Weights of a small mixture-of-experts language model, trained from scratch on English Wikipedia: 14 layers.
Below are experts of layer 8 (counted from 0) of a mixture-of-experts language model. Rows are named router (the router's row for the expert), down (a neuron's output weights, with its number) and show model dimensions 160-239. Each number is 128 + 32 x the weight over its row's rms, rounded and kept within 0 to 255.
Before each expert's rows: a language model's description of what the expert responds to. This comes from a sample of Wikipedia text that the model never trained on.

# expert 62
Parenthetical opening content. Token right after an opening parenthesis, such as acronym first letters (NIMH, PWHL), born, also, now, plus the parenthesis itself.
router [121 113  95 162  90  94 122 140 134 142  72 166 170 172 149 115 104  97 117 163  97 138  99 178 165 140 150 148 175 139 171 165  85 129 106 120  56 159 131  70 136 119 107 170 125 163 195 101 182 113 110 140  82 159 109 198  98  43 104 158 129 147 131 126 153 126 125  85  68 162 117 168 124 148  64 139 102 121  97 172]
down0 [179 158 167 122 122 143 154 182  77  72 123 135 102 167 183  81 160 114 116 129 129 156 127 139 115 142 116 160 166 160  79  89 156 173  65 151  90 156 153 148 104  92 114 106 192  92 161 125 140  57  85 130 170 120 143 146 166 136 116  83 115  72 127 136 152 152  61 157 169 116 147 102 150 112 173 119 118  84  45 186]
down1 [120 128  73  92 107  22  98 146 153 126  75 155 133 160 126 134 107 128 134 105 163 137  55 107 137 197 151  84 124 136 124 141 143 149 157  65 144 145 142  96 108 163 135 132 167 144  99  89 142 158  98 116 138 148 165 158  76 132 189 106 147 156 132  80 134 116 108 100  57 143 142 112 151 125 101 124  89 159 160 170]
down2 [105  65 135 142 188 127 132 125 190 170  63 179  99 205  82 160 130 134 108  77 143 156  58 124 143 143 115 130 135  61 184 135 132 134  80 114 126 153 135  99  88 109 117 127 157  98 101 103 156 169 138 146 143 120 171 146 112 123  78 111 100 115 148 110 163 146 126 166 103 105 110 129 164 129 106  88 125  82 137 100]
down3 [133 124 107 136 127 130 178 137 141 130 143 120 140 108 116 195 199  90 144 197 167 147 167  93 114 124 130 157 119 102 174  90 198 167 162 128 115 150 145 147 136  94 118 130  70 163 104 144 109 182 156 139 153  94 128 113 153 165 110  55 177 134 135 163 103 157  85 132 176 150 116 119 154 162 143 105 109 124 177 117]
down4 [114 183 101 158 122  69 157 159  89 157 137 152 129 150 158 117  67 116  74 114 126 133 133 164 129 160 162 183  71 182  99 202  99  53 118 143 127 135 150 134 155 101 134 171 101 114 178 131 111  91 128  90 101 153  62 213 122  89 116 139  81  95 130 154  90 117  96  73 122  88  96 114 108 134  76 117 178 177 182 129]
down5 [113 177 123 187 103  57 152 157 133  82 134  23 122  96 111 148 118 141 107 153 162 156 179 212  70 143  90 142  70 148 147 110 147 128 121 180  82 118 140 138 136 116 165 116 128 147 146 113 135 170 149 133 158 203  88 174 135 108 152 150 149 219 149 166  93  73 170 101 128  84 136 119 216 166 141 147 129  93 114 192]
down6 [126 158 110 131 177  86  78  68 127 139 129 151 143  93  84 103 168 146  89 151  80 129 105 180 134 117 134 134  90  95 130 126 125 163 103 111 141 161  92 142  44  80 110 107  93 150 166 125 118 143 190 123 148 154 151 166 115 145 117 146 147 215 149 112 144 146 113 125 161  76 174 144 191 147 125 142 192 160 141 140]
down7 [149 169 217 159 121 123  84 193 134 112  86 141 175  94 169 106 129 120 168 119 103  82  96 117 103 156  91 117 189 125 156 106  64 152  61 101 121 130  79 133  98 139 123 153 163  78  88 143 192 111 139 136 148 145 131 154 163  60  80 194  95 108  87 155 154 122 165 156 132 165 168 125 132 165 121 134 136 132  74  89]
down8 [131  70 147 135 120  63  60 133 136 142 174 115 100  87 131 103 100 142  95 107 144 201  95 111 116 168 100 167 131 105 122 166 148  95  93 159  29 142 115 125 123 143 123 123 148 107 120 126 124 127 177 121 145 171  70  96 160 177 128 176 116 120 144  79 132 118 131  94 128 106  73  69 135 130 151 108 109 106 126 147]
down9 [166 142 169 140 124 155 111  52 195 104 134  74 142  86 102  86 163  79 100 134 121 171  86 130 146 133 135  79  83 125 125 106  92 197 142 161 166 132 139 112 165 122 123 161 143 109  89  63 113 101 141 133 183 112 106 117 145 173 212 127 139 122 104 113 100 178 150 146 117 120 128 113 139  61 149 109 102 107 139 158]
down10 [157  86  98 117 142 125 106 137 110 105  76  92 127 119 105 161 129 132 115 125 170 165 136 157  76 158 125 159 116 151 153  81 134 109 140 180 124 104 141 161  66  92 177  99  95 134 126 177 186  65 157 106 114 155 105 173 130 140 104 116 124 131 101 161 124 122  57 187 109 126 110 153  83 104 160 165 188 101 152 104]
down11 [ 91 106 153 134  79 141 124 144 110 123 130  59 156  74  80 129 176 111 155 107 136 151 157 119 117 124 132 135  83 117  95 170  82 162 137  82  94 112 144  80 139 237 109 160 177 189 134 101 154 153  99 117 145 127 116 104 115 121 113 104 149 100 182  60  79 151 183 111  86  94 187  94 153 138 160 123 141 145 209 114]
down12 [ 90 105 114 130 144 138 112 129 115 117 158 137 152 151 142 136 178 156 163 116 114 128 128 103 151 159  63  45 111 134 148 150  72 207 163 121 119 128  86 157 110 112 132 160 101 140 148 177 167 135 131 136 173 105 164  97 129  53 158 158 131 161 115 183 137 146  96 160 124 134 202 139 176 146  95 131 139 134 143 151]

# expert 50
Acronym endings in parentheses. Final letters of acronyms or codes just before a closing parenthesis, such as CASSCF, SSAD, MSAIE, plus author initials and catalog numbers.
router [118 104 109 170 102  97 134 148 168 132 116 162 152 141 143  79  92  96 154 166  89 150 108 177 131 167 143 150 159 161 146 171 100 192 107 104  89 170 169  92 127 104  96 121  90 127 149  91 154  93 108 135 112 178 112 146  93 124 122 165 138 177 166  85 148 132 170 115  99 151  99 161 114 158  89 144 102 110  84 196]
down0 [133 131  86 137 114  82  65 158 154 153  70 128 145  99 119 170 158  91 129 117 107  66 142 107 188 130 111 127 127  93 168 164 118 135 125 155  77 112 141 156 100 132 142 134 167 164 137 153 145  74 133 123 140 100 176 173 101 113 161 125 142 143  99 163 160 144 149  64 162 182  73  86 102  92 130 149 117 106 108  87]
down1 [133 110 119  59 124 127 161 104 200  51  96 146 128 135 172  70 146 173 178 109 131 103 126 164  99 208 123  98 100 131  85 147 172 119  89 144 131 171 152 159  99 130 154 148 139 114 184 134 208  83 146  76 159  78 185 143 129 141 100  92  77 105 126 119 127 118 127 103 128 123 143  92 151 150 150 125 166 114 141 150]
down2 [123  95 102 155 127 169 117  99  83 139 170  75 136 106 134 112 112  82  91 157  78 101 174 124 100 122 146 106 126 177 168 112  98 122  88 115 146 117 163 154 148 134 144 106 179 104 128 105 119  93 153 144 108 121 141 161 134 116 173  59 163 157 165 144 111 179 136 171 123 119  90 117 134 116 124 180 205 106  99  88]
down3 [156 171 107 138 101  99 139  84 152 172 102 171  93 150 129 169 158 154  98 170 187 127 135 159 126 112 115 198 161 140 124 131 170  99 161  99 134 128 125  63 184 138 165 166 201 173 148 115 124 141 169  91 142 136 186 118  72 103 131 115  93  95  89 156 200  68  81 182 139  62 118  57 126 130 137 131 135 115 168 113]
down4 [148 131 136 117 146 177 155 149 130 208 134 141 162 106  84 140 122 105 152 126  82  87 158 146 126 160 194 158 160 106 153 151 122 169  65 131 104  97 106 117 143 148 156 119 150  93 150  93 140  80 123 136 137 213 149 171  92 128 128 132 173  73  99 154 126  37 139 174  67 118 123 121 169 123 114 169 127 190 124 178]
down5 [154 145  83 128  85 135  95 142  60 176 153  91 121 112 132  81 110 134  82 151  97  67 106 127 144 135  77 125 134  82 122 124 133 102 162 119 131 147 191 121 142 150 156 141 157  38 132 128 161 140 117 164 126  65 104 164 156 130  96 141 142 117  99 123 192  74 143 127 144 117 127 100 199  84 110 108 166 120 164 137]
down6 [ 71 163 117 163 126 208 143 191  98 162  45 117 125 149  75 137 110 159  90  40 117 167 155 102 138 140 205 142 125 146  89 152  75 154  71 101 133 129 103 142 152 129 173  81  49 150 123 133 119 128 157 117  86 169 116 160 165 108 115 106 110 126 114 108 104 113 147 173 156 184 172 134 134 139 141 139 149  93 162 107]
down7 [137 177 104 169  76  96  98 154 104 108  73 151 109 133  88 127  78 114 125 106 154 150  81 177 146  75 139 156 160 127  81 165 114  75 162 151 110 100 140 176 116 123 116  36 159 150 132 117 132 167 133  94 151  84 115 138 165 137 103 138  98 105 127 129 128 130 128 164 163 153 130 113 173 140 120 158 165 117 147 103]
down8 [136 152  97 131  99 158 105 109  99 111 152 100  98 151 116 106 107 125 165 129  79 103 146 134 140 163 126 124  83  86 158 103 146 132 108 151 135 132 123 141 125 115 151 166 204 102 105  87 141 123  52 136 127 173 138 149  90 125  78 141 110 112  89 215 114 204 102  84 138 144 139 177  85 143 168 148  89 112 143 103]
down9 [106 177 183 141 125  93 142 111 120 111 134  99 107 156 105 124 112 121  88 131 201 152 120 210  27 127 114 132  93  86 122 135 149  74  94 116  85 185 133  78 102 176 124  86 141 131 124  97 128 138 117 124 169 155 148 130 108 188  53 146 120 121 125 205 100 128  97 143 115 152 150 115  58  88 127 122 147 134 155 167]
down10 [201  92 127  97 171 134  95  98 113 110 115 137 170  79 159 105 120 111 122 116 163 145 151 112 101  84 158  63 181 107 163  88 115 110 114 177 110  81 164 144  92 110 129 119  99 184 124 132 132 137 112 128 112 114 147 104 167 142 181  72 150 155 147  99 116 168 129 197 135  66 101 182 134 106 129 136 130 119 112 132]
down11 [ 64  96 163 107 184 186 138 140 114 119 123 108 155 151 221 128 120 144 144 148  90  87  88 139 149  71 159 128 145 106 132  88 131 135  94 173  94 128 142 161 152 136  99 147 143  94  75 113 142 136 165 118  98  98 110 133  86 135 146  77  57 175  98 145 130 204 179 113  95 147 134 121 128 113  64 109 133 175 117 130]
down12 [133 140  69  99 133 144 151  88 150 115  93  71 110 204  82 120 132 111 150  66 129 124 164 118 138 128 106  67  84 158 125 130 103 121 145 115 119 117 202  85 185 172 187 112 100  98 118 126 166 146 117 143  97 131 154  82 171 139  96 187 123 109  55 109 115 139 131  99 118  83 128 139 179 116 119  81 143 119  71 175]

# expert 38
Uppercase acronym pieces. Capital-letter chunks inside acronyms and call signs, such as KTTS, CASP, TPLS, KDE, C.H.U.D., sometimes surname pieces.
router [144  49 134 127  93 106  89 146 140 158  93 145 155 156 144 105 112 112 136 173 116 149 110 161 161 187 168 141 139 136 174 154 125 159 124 103  98 149 161  74 152 126 128 136  99 163 151  97 155  61 125 148  87 162 124 170 105  93  97 150 148 179 175 100 179 108 149 124  97 154 113 145 143 148 102 161  80 109 144 134]
down0 [ 68 103 153 159  90 102 147 105  75 158  83  90 142 162 121  57  95  94 121 102 118 133  73  74 102 151 107 156 127 153 126 159 111 124 132 109 166 188  91 115 131 132 142 146 119 103 160  80 125  91 127 147  87 145  85 152 115 163 133 134 143 199  93  96 183 101 174 114 107 117 113 133 162 125  67 110 143 107 158 105]
down1 [ 91 102  99 122 186 146  83 126  95 119  98 131 126 132 107  81  90 158 160 124 176 155 165 137 168 111 122 107 166  76  62 109 120 154 124 105 163 121 124 179 162 141  79 116 139 136 127 130 136  71 122  68 145  87 129 181 133 117  52  53  90 207 165 126 105 136 140 125  79 125 174 121  76 147 140 158 178 156 105 116]
down2 [122  88 138 122 144  89 152  60 119 131  83 129 124 156 152  57 157 150 102 113 127  93  75 125  93 105  63 105 139 145 115 127 131 145 195 106 175 129  99 118 134 122 134 136 154  93 195 105 135 123 154 108 143  87 114 155 146  78 140 143  89 156  78 117 172 171  88 147  88  60 153 162 124 114 117 139 163 143 133 152]
down3 [ 88 135 102 104 127 177 135  59 111 121  99  66 146 160  48 103 130  55  96 152  97 100 178 127 166 104 144  66 122 155 131 159  98 153 128 116 157 122 121 130 132 155 205  78 162 111 101 124 120 190 162 147 132 106 147 109 149 148 109 134 128 134 147 177 128 130 142 152 150 188 148 106 164 136 107 120 149 128 102 170]
down4 [179  83 101 178 144 110 122 134 150 174 111 144  86 144 134  86 122 139 127 131  88 101 152  82  82  76 103 103 157 109 177 152 175  56 142 178 121 103 136 129 113  73 197 149 107 140 167 164  67 132  75 133  69 151  54 137  84 138 170 195 144 169 102 114 148 105 136 101 104 148 159  68 132 134 168 102 175 143 135 142]
down5 [ 69 145 107  98  97 121 126 112 106 110 121 105 128 153 163 127 103 128 128 105 132 138 147  84  62  91  50 102 115 140 126 103  98 131 102 153 131 136 149 126 160 130 128 123 186 108 157 122 144 137 116 162 137 171 115 141 113  58 180 147 135 146 163 102 165 171 158 133 169  92  47 150 186 135 158 111 167 118 118 129]
down6 [136  90 149 140 140 141 133 143  96 117  91 149 175 101  94 140  85 138  66 147 163  82 166  60 171 130 147 157 104  50 149 170  93  70 145 103 125 150 140 107  77  98 170 108 168 211  69 172 126 108 117 150 129 220  75  60 128 135 145 175 148 159 124 148 161  73 156 132 145 106 149 113 148  96 137  99 135 174 138 126]
down7 [140 161  80 152 143  82 159 155 175 117 172 116 175 170 166 119 110 148 175 157 134 107 159 144 190 148 127 125  96 178  99 129 154 111 120  80 146 132  79 169 189 120 140  55 107 121 158  76 123 126 199 151 144 124 143 106 115 103 114 129 135  80 157  87 129  89 154  90 133 114 123 106 188 105 143 115 123 157 149 162]
down8 [171  96 124 126 148 118 108 142 112  93 175 148  79  92 125 103 141 146  72 126 125 179  99 146 114 139  73  75  81 128 117 143 127 164 156 140 114  89 137 101 123 112 107 124 109 151 143 123 124 179 148 113 154 148  60 106 184 176 119 151 175 116 122 124 103 151 134  89 153  50  90 198 138 226 168  61 205 165 146  59]
down9 [120 123 165 130 218 108  86  81  60  93 140 145 137  95 105  89 134 111 110 136 114  87  96 133 125 146  38 116 140 145 129  82 117 188 129  83 148 149 138 138 170  97  88 110 115 104  95  92 146  89 136 161 139 137 145 117  70 151  78 136 129 139 105 126 173 126 156 150 161 106  91 151 170 187 169 154 162 138 142 117]
down10 [113 146 116 108  80 104 132 120  97 201 151 183 199 104 186 133  88 150 127  93 149  79 116 110 153 189 140 109 153 149 102 171 129 135 151 109 162 120 107 170  98  58 146 138  77 119 102 144 125 119 172 133  62 108 140 114 114 119 190 110 138 106  89 121 169 122 112 207 128 152 113 167 157 103 137 105 108 138 146  74]
down11 [130 173 136 149 180 120  93 118 122  94 136 142 117 195 115 144 119  72 180 135 129 110 227 110  95 100 141  46 131  96  65 142 105 138 173 152 139 118  92 146  71  96  88 112 144 143 156  99 135  79 118 104 122 212 151  91  86 128 145 124 118 176 113 165 185 106 106 102 134 154 131  89 143  54  81  45 115 104 139 129]
down12 [137 101 171 155 167 132 152 165 166 104 156  73 119 150 149  84 172  99 125 127 153 139 166 121 122 158 143 138 143 120 106  89 126 161 134  75  18  79 131  69 135 153 106 143 137 109 144 126 189 175 142 131 129 136 212 138  96 133 133 119 111 151 132  76 139 129  88 116 166  93 150 118 180  80 113 114 119 144 131 109]

# expert 24
Surname endings. Surnames and their final word pieces in names, often in sports tables and credits, such as -ović, -sson, Wilson, Kendricks.
router [ 99 125 103 144 104 118 158 141 149 147  86 164 134 161 168  86  90  69 141 165 102 137  95 147 152 126 149 177 144 135 144 180 120 151  72 112 117 161 208  87 146 116  78 171 134 188 129 103 164  83 119 159 124 150 104 139  66 121 115 181 108 179 164 115 157 126 167 103  96 139 105 170  99 180  98 156  87  98 105 159]
down3 [119 161 165 134 116 150 122  67 134 118 111  76 115 161  59 137 166 129  98 190 104 128 175 128 128 153  93 163  46 152 121 135 138 111 162 108  77 213 152 104  95  66 137 120  97 149  93 106 167  75 101 160 158 138 171 124  61 184  77 112 154 110 141 140 158 112 142 166 106 187 130 206 110 122 102 121 116 145 120  91]
down4 [141 182 147 100  88  92  70 195 154  95 165 145 170 117  78 105  44 164 116 144 120 119 122 149 163 125 107  80 128 167 115 121  90  52 190 120 151 213  68 183 107 109 145 146 109 156 110 114 131 158 139  51 165 117 109 128 156 151 149 129 130 122 153 102 132 166  88 112  96 181 131 134 160 163 135 118 118 136 173 101]
down5 [120 113 185 158 109 128  88 135 155 140  93  96  99  83 152 122 125 142  79 131 114 182  98  96  82 145  76 137 111 108  99 177 176 175 115  89 114 109 144  96 109 130 154 130 129 145 190 107 113 133 142  98  96 105  93 158  93  52 128 106  77 102 158 159 193 119 195 101 128 130  72  68 109 118 148 154 131 157 104 129]
down6 [132 126 155 125 174  92 177 183 165 115  89 166 164 148 218 127 144 142 101 140 140 110 109 117 130 144 123 149  97 112 158 125 125 164 171 120  94 121 102 142 150 142 148 117 134 170 147 132  78 135 158 148  89  79 179 106  96  79 112 178 133 122 153 109 190 145 119 138 170 107 114  86  89 128 178 159 127  81 164 105]
down7 [116  73 133 107 163 122 156 218 202 124 156 133 151 170 177 110 169 162 137 157 131 153  93 141  97  72 134 125 125 190  98 106 137 125 142 142 154 124  68 113 168 180 171 118 152  92  72 134 150 155 150  63 109 125  95 118 133 115  83 155 109 103 138 105 123 199  90 153  81 130 142 137 100 127 116 119 123 137 115 142]
down8 [101 180  92 101 136  85 178 109 101 114  78 174 129  80 159 107  92 150 140 165 151 131 113 155 132 124 197 150 127 137 195 139 141 129 159 106 104 159 150 183 125  97  85 151 138 134 130 141 102 103 103 136 164  72  57 133 119 149 107  96 168 170  45 165 130 109 121 107 121  82  89 124 102 145 107  97 114 114 174 143]
down9 [ 82 139 195 147 123 122 111 150  80 128 126 123 182 121 189 154  96  90 164 120 129 142  62 113 142  75 109  50 157 103 113  76  71 109 137 108  62 166 115 129 160 153 131 134 106  87 101 130 132 192 145 101 145  91 131  43 137 180 152 139 119 179 119 144 137 115 149 177 175 152 118  96 112  37 129 146 159 151  89 179]
down10 [113 118 116 108 116 102 110  86 179 125 172 159  93 162  65 124 126 138 177  84 113 203 127 139  56 196 156 107 146 165 197 166 120 133 173 115 104 133 160 194 142  58 167  77 115 127 175 216  97 147 153 154 131 101 112 142 173 102 165 102 120 179 152  98 150 126 121 151 131  86 107 165 122 127 138 149 135 137  69 163]
down11 [150 140 100 161 120 162 155  80 110  94  91 126 163 126 156 126 178  93  88 135 120  61 151 189 135  91 115 136 109 132 140  99 146  92  92 123 161 153 121 117  92 190 117 159 147 158  72 111 154 108  92 146 112 121 176 203  63 122 121 120 160  60 129 159  44 137 150 144 132 112 106  63 132  74 171  97  33 112 102 100]
down12 [157  84 145 179 167 177 123  86  96 157 120 152 190 102 153  81 145 134  45 137 123 142  94  83  50 155 102  87 135 110  84 113  59  96 134 165 178 118  87 157 137 116 123  79  95 102 129 146 165  88 177 132 137 109 148 154 158 137  94 147 111 164 152 129 153 177  92 157  95 111 152 105 157 208 138  97 138 129 180 141]
down13 [198 168 136 121 183 132 151 110 132 100 173  75  54 146 129 105  77 165 152 131 112 159 120 113  82 138 132 121  76 153 127 116 157 147 110 117 147 136  78  98 131 173 152  77 114 110  98 181 165 164 135 155 142  90  87 109 191 169 158 152 109 147 132  79 178 151 145 135 108  51 162 103  47 166 173 179 109 132 104 128]
down14 [115 116 159 181 133 158 113  90  80 136 152 119 124 126 176 136 166 138 137 164 176 181 110 141 111 154 146 120 123 122  73 117  82 106 113 111 129 189 140 144 185 128  75 121 141 131 110 102  80 148 147 139 150  52 121 145  91 209 143 151 115 161 135  69 174 186 127 111  99 127 136  22  65 107 115 147 120 136 134  94]
down15 [151  87 119 100 122 161 128 120 189 154 190 160  77  73 134 155  73 140 124  86 121 113 125 109 138 120 159 132 139 122 104 138 115 156 172 174 138  78 106 107 153  84 173 101 125 142 182 215 115 139 144 166  92 154 123  91 154 161 134 137 144 180  87 172 153 115 123 147 111 101 106 177 152 135 130 139 132 123 132 146]

# expert 42
Subject head nouns. Nouns after the, this or it naming the article's subject, such as film, game, village, album, species, town.
router [104 107 100 135  92 106 112 182 139 183 140 179 153 145 170 109  77  85 135 142 136 166  48 157 144 138 169 159 169 134 130 148  99 131  85  93 117 157 148 104 167  82 101 139 129 187 152 115 150  95 109 119  96 136  60 137 101 104  90 175  95 186 140  93 154 132 143 109  95 159 106 144  94 165  98 152  93  86 107 147]
down0 [143 140 152 107 130 117  95 186 100 129 101  85 130 100 171 151 114 121 118 120 118  95 147 182 220 160  89 118 117 130 128 140 146 132 116 168 172 124 142  94  38 113  88 163 162 112 114 137 140  46  78 117  85 172 174 152  85 159 107 125  97 137 120 151 131 138 130 119  86 131 181 133 139 160 110 141 140 187 147 116]
down1 [137 150 101 118 173  97 129 130 112 159  94 134  80 120  47 102 145  77 117 183 110 122 100 151  87 163 171 135 121 156 169 105 187 118 121 142 156 137 141  90 142 113  91 138 149 129 214 127  94 132 163  50 144 154 158 126 135 150 131 112 115 111 103  67 119 123 113  94 130 136 191  94 139 148 137 147 111 161 189 146]
down2 [150 145 120 156 124 106 112  89  94 192 181 162 178 137 154 220 108  72 131 109 142 143  95  82 143 134 143  54  57 133 181 143 114 163 135 104 120 126 190 163 132 148 126 149 154 159 104 139 130 173 108 159  84 107 114 115 127 121 140 142 169  96  62 181 172 165  41 116 147  93  71 127 120 154 118  93 132 167 115 182]
down3 [102 153 105 137 169 136 138 158 108 110  85 102 175 109 175 157 123 112 154 140 200  54 116 148 148 107 140 125 128 115 126 136 119 176 140  77 175 120  97 125 134  99  96 213 135  82 117  73 120  85  93 174 123 174 128 151 110 117 137 131 118 128 185  97 119 157 168 136 172 152  83  86 132 103 118 122 186  99 120 111]
down4 [ 97 146 160 227 126 114 107 148 137 105 206 150 136 106  96 165  85 101  96 113  53 111 140 141 141 110  82 142 146  93 191 141 107  98  74 197  64 160 135 141 118 117 193 130 165 104 140 171 122 148 127 166 119  58 122 154  72 147 121  90 157 178  84 149 135 156  94 171  62 164  83 205  88 130 182 139 189  88 121 133]
down5 [145 103 177 179 157 151  95 130 133  76 102  69 154 164  75 140 146 106 182 136 162 104 148 129 149 116 137  90 137 115 108 118 151 154 161 115 160 166 145 100  97 152 130 119  83  28 175 141 114 116  26 201 129 115 174 178  97  92 132 131 119 149  89 104 124 105 115 137 158 102 179 184 174 137 144 101  97 143 137 134]
down6 [120 197 199 119  81 109  93 145  88 126 114 118 113  50 106 132 166 135  87 153 129 113 139 157 165 101 110 109  88  96  96 114 137 154  92 128 109 161 128  96 101 151 108 161 143 106 187 159 115  91 140 112 125 154 108 139 161 127  93 150 141 103  70 175 142  98 129 133  97  98 120 132 164 155 146  60  77  99 166 134]
down7 [111 138 196  55 111 137  93 162 108 170 155 126 101 147 121 153 139  87 120  86 161 153 132 108 153 162 196 103  94 142 108  99 132  74 177  98 143 195 151 157 170 176 127 164 142 176 133 145 120 142 196 144 122  98 122 106 141 116  79 103  98 122  79 135 140 166 122 146 199 191 124 113  79 114  81 123 151  94 170 141]
down8 [ 92  85 160 137 130 134 107 147 127 126 100 116 167 175 141 113 106 140 120 174  86  83 119 121 117  82 149 137 100 129 118 127 147 164 124 137 108 141 147 146  75 161  84  98 110  73 183 104  89  73 200 107 112 154 111  90 147 140 162 122 141 105 215 146  91  89 129 205 128 173 159 133 143 105 111 150 123 115  78  94]
down9 [135 135 116 125 118 133 100 112 178  93 102 122  89 118 124 127 167 137 128 138  97 160  93 158 123 180 162 102 109 154 138 153 113  74 201 166 178 113 146 136 174 168 105 151 109 137 127  73 127 153 127 195 154 135 105  71 164 151 177 151 150 149 142 151 173  75 121 115 151 116 141 135 153 101 168  93 119 184 131 143]
down10 [ 51 137 127 131 150 107  91 140  71 140 114 120 167  89  93 107  48 122 151 106 142 167 142 185 117 104 135 108 124  98  95 151 110 136 147 139  92 156  85  62  76  87 124 128 101 127 115 193  82 115 135  97 114 154 154 156 147  74  90 129 153  94 124 112 157  81 142  99 125 111 116 155 147 124 102 113 130 135 121 142]
down11 [127 100  90 147 157 139  94 138 131 150 130  71 175 146 134 130 110 183 108  91 102 174 134 190  86 115 110 188  93 129 110 134 168 186 116 147  68 106  90 101 110 141 152 146 116 149 103 145 121  91 147  81 105 178 127 136 150 125 175 139  88 136 188 148  42 120 110 122 130 139 113 126 223 124 131 104 160  95 164  99]
down12 [106  88 122 162 140  93 185 122 124 121 105 123 130 179 111 152  75 125  90 146  80 109 110 162  78 150 104  89 102 103 165 109 156  90 161  86 129  57  97 103 117  91 124 148 127 111 142 145  97 166 127 104 135  64 197 148 138  91  96 105 130 148 162 193 146 198 129 145 158 136 137 128 166 114 164 126 186 106 139 120]

# expert 61
Place-type name heads. Final nouns of institution and place names, such as Park, Hospital, Church, School, Avenue, Museum, after a proper name.
router [ 91 109  95 115  94  88 105 179 135 197 100 155 159 166 162 117 110  94 114 129  93 165 101 138 169 179 146 151 132 139 158 154  92 138  96  97 103 156 154  98 151  96  93 163  96 143 168 112 167  80 130 157  99 123  99 152  95  94 110 158 122 173 173 121 158 135 179 114 110 145  74 145 113 122 115 147 105 115 127 149]
down0 [147 122 143 110 142 154 167 130 106 157  93  98 170  85 119 110 144 143 157 103 186 113 146  89 125  78 165 124  85 116 102 152 118 105 165 125 127 106 177  83  74 126 104 101  90 123 173  94 175  48 154 153 116  97 140 160 121  75  96 120 125  87 125  52  93 152 158 137 183 127 169 115 131  88 103 133  47 151  99 121]
down1 [127 113 162 181 151 133  65 128  90 159 139 124 140 123 127 139 157 131 118 150  82 102 134  95 130 129 148 145 136 176 125 154 129 120 109 117 136 150 108  59 128  76 142 145 204 132 114 106 168  67  73 141  91 167 135  56 155 139 137 133 144  70  84 149 106 155 173 138 112 144 101 101  48 133 162 144  97 149 190 107]
down2 [161  97  92 143 107 155  86  87 141 133 186 165 158 160 120 144 112  96  94 176 175 114  98 132 118 170 115 121 124 121 105 136 101 125 118 161 130 174 208 183 174 118  90 104 134  94 135 127 150 181 103 151 125 112 166  25 121 161 129 134 177 114 177 160 147 114 102 102 175 115 109 140 135 136 114 168  59 110 120 116]
down3 [167 166 189 138 110 151 115 158 128 111 133 141 135  92 167 169 143 122 153 104  92  93 129 111 125 108 136  68 136 182 166 120 192 106 166  83 130 111 126 111 122  96 110 128 116 151 134 121 180 139 149 134 170 184 131 136  63 102 104 111 137 106  86 101 119 125  73 148 146 103 215 136 156 124 112 156 117 112 164 153]
down4 [ 75  96  95 126 178 152 147 153 181 115 137 113  61 184 106 187 143 191 160 161 109  87 164  94 128  75 112 201 121 137 136 101 115 147 171 109 143  59 146  65 152 159  80 132 121  93 135 120 127 199 113 127 188 118 126 146 138 122  87 145 155 126 137 102  99  85  87 217 107 132 116  67  93  88 123 123 115 120 117 147]
down5 [127 111  72  91 169  58 141  86 175 170 111 159 150 175 166  88 160 122 159  67 127 158 153 109 158 117 165 149 133 109 154 113  89 118 119 128 135 122 153 104 135 158 126 174 159 141  80 168 125 142 122 118 111 107 117 192 137 131 130  94 117 192 134 136  97 136 121  69  74 101 157 136 147  92 144 102  92 148 150 149]
down6 [ 85 172 147  94 121  98  79 206 145 134 103 109 123 112 105 136 143  90 126 102 125 110 109 127 115 168 200 143 105 114 153 143 130  99 127 125 143 127  93 131 165  75 131 114 172 104 135 200 113 162 127  81 128 149 125  83 167 120 171 117 146 135 168 149  82 147 141 130 143 129 123 144  57 144 163  83 182 103 138 121]
down7 [171 133 140 121 123 113 140 118 111 103 128  91 124 156 105 103 132 135 121 155 197 233 134 112 129 154 103 143 102 135 159 142  93 117  47 117 122  94 138 120 100 136  72 147 180 156 105  72  81 170 111 188 143  76 130 127 118 111 126 125 140 150 124 153 168 106 142  83 136 122 146  99 137 160  64  98 150 168  90 145]
down8 [115 145 191 157  86 164 204 153 153 132 156 130 165 147  83 119 117 135 179 106 129  97 112 123 175 113 117 126 162 145 119  94 142 126 144 131  94 123 122 116 125 130 141  97 171  85  69 116  86 120 141 100 169 132 106 149 103  79 167 179 135 119 122 142 106 105 106  73 124 166 111 148 118  86 124  76  75 122 149 135]
down9 [114 132  81  74 133 156 179 108 108  63 134 125 180 156 154 123 100 100  93 149 165 141  99 107 158 182 175 129 118  93 134 135  62  83 169 103 120 151 132 176 122 142  67 150 181 155 109 151 126 148 175 116 138 111  95  91 126 114 118 116  99 189  62 116 106 152 142 136 109 169 181 154  97 113 141 153 150  79 161 147]
down10 [146 148 201 106 155  77  77 134 119 146 203 129 105 164 130  90 154 138 106 126 140 126 100 183 114  83 120 183 102 128 105 134 157 159  66 108 121 131 170 111  70 108  99 160 136 100 126 125 136 114  89 134 188 162  99 155 112 156 132 143 149 155  76  66 132 145 161 129 175  83 149 205 132 123 103  89  99 195 136 111]
down11 [141 118 121  97 154  95  98 158 157 150  59 143 106 169 120 183 139  47 104  79 152 126  92 172  99 114 144 103 124 125 121 139 111 122  74 137 180 102 175 137 141 165 114 117 135 104 118 128 149 149  91 115 133 131 111  83 134 140 146  61 121 153 126 107 173 160 114 113 135  65 123 151 126 127  87 171 206  63 120 117]
down12 [129  96 110 122  46 112 130 138 187 103 131  84 123 138 104 193  98  83  72 160  97 108  81 169 114 152 127 193 103 105  74  74 133 133 145 111 141 154 134 106 159 161 151 155 114 101  97  70 124 169 103 105 120  59 165 137  75 122 175 135 102 131 179 140 123 119  93 136  93 114 117 115 118 169 120 134 133 138 139 140]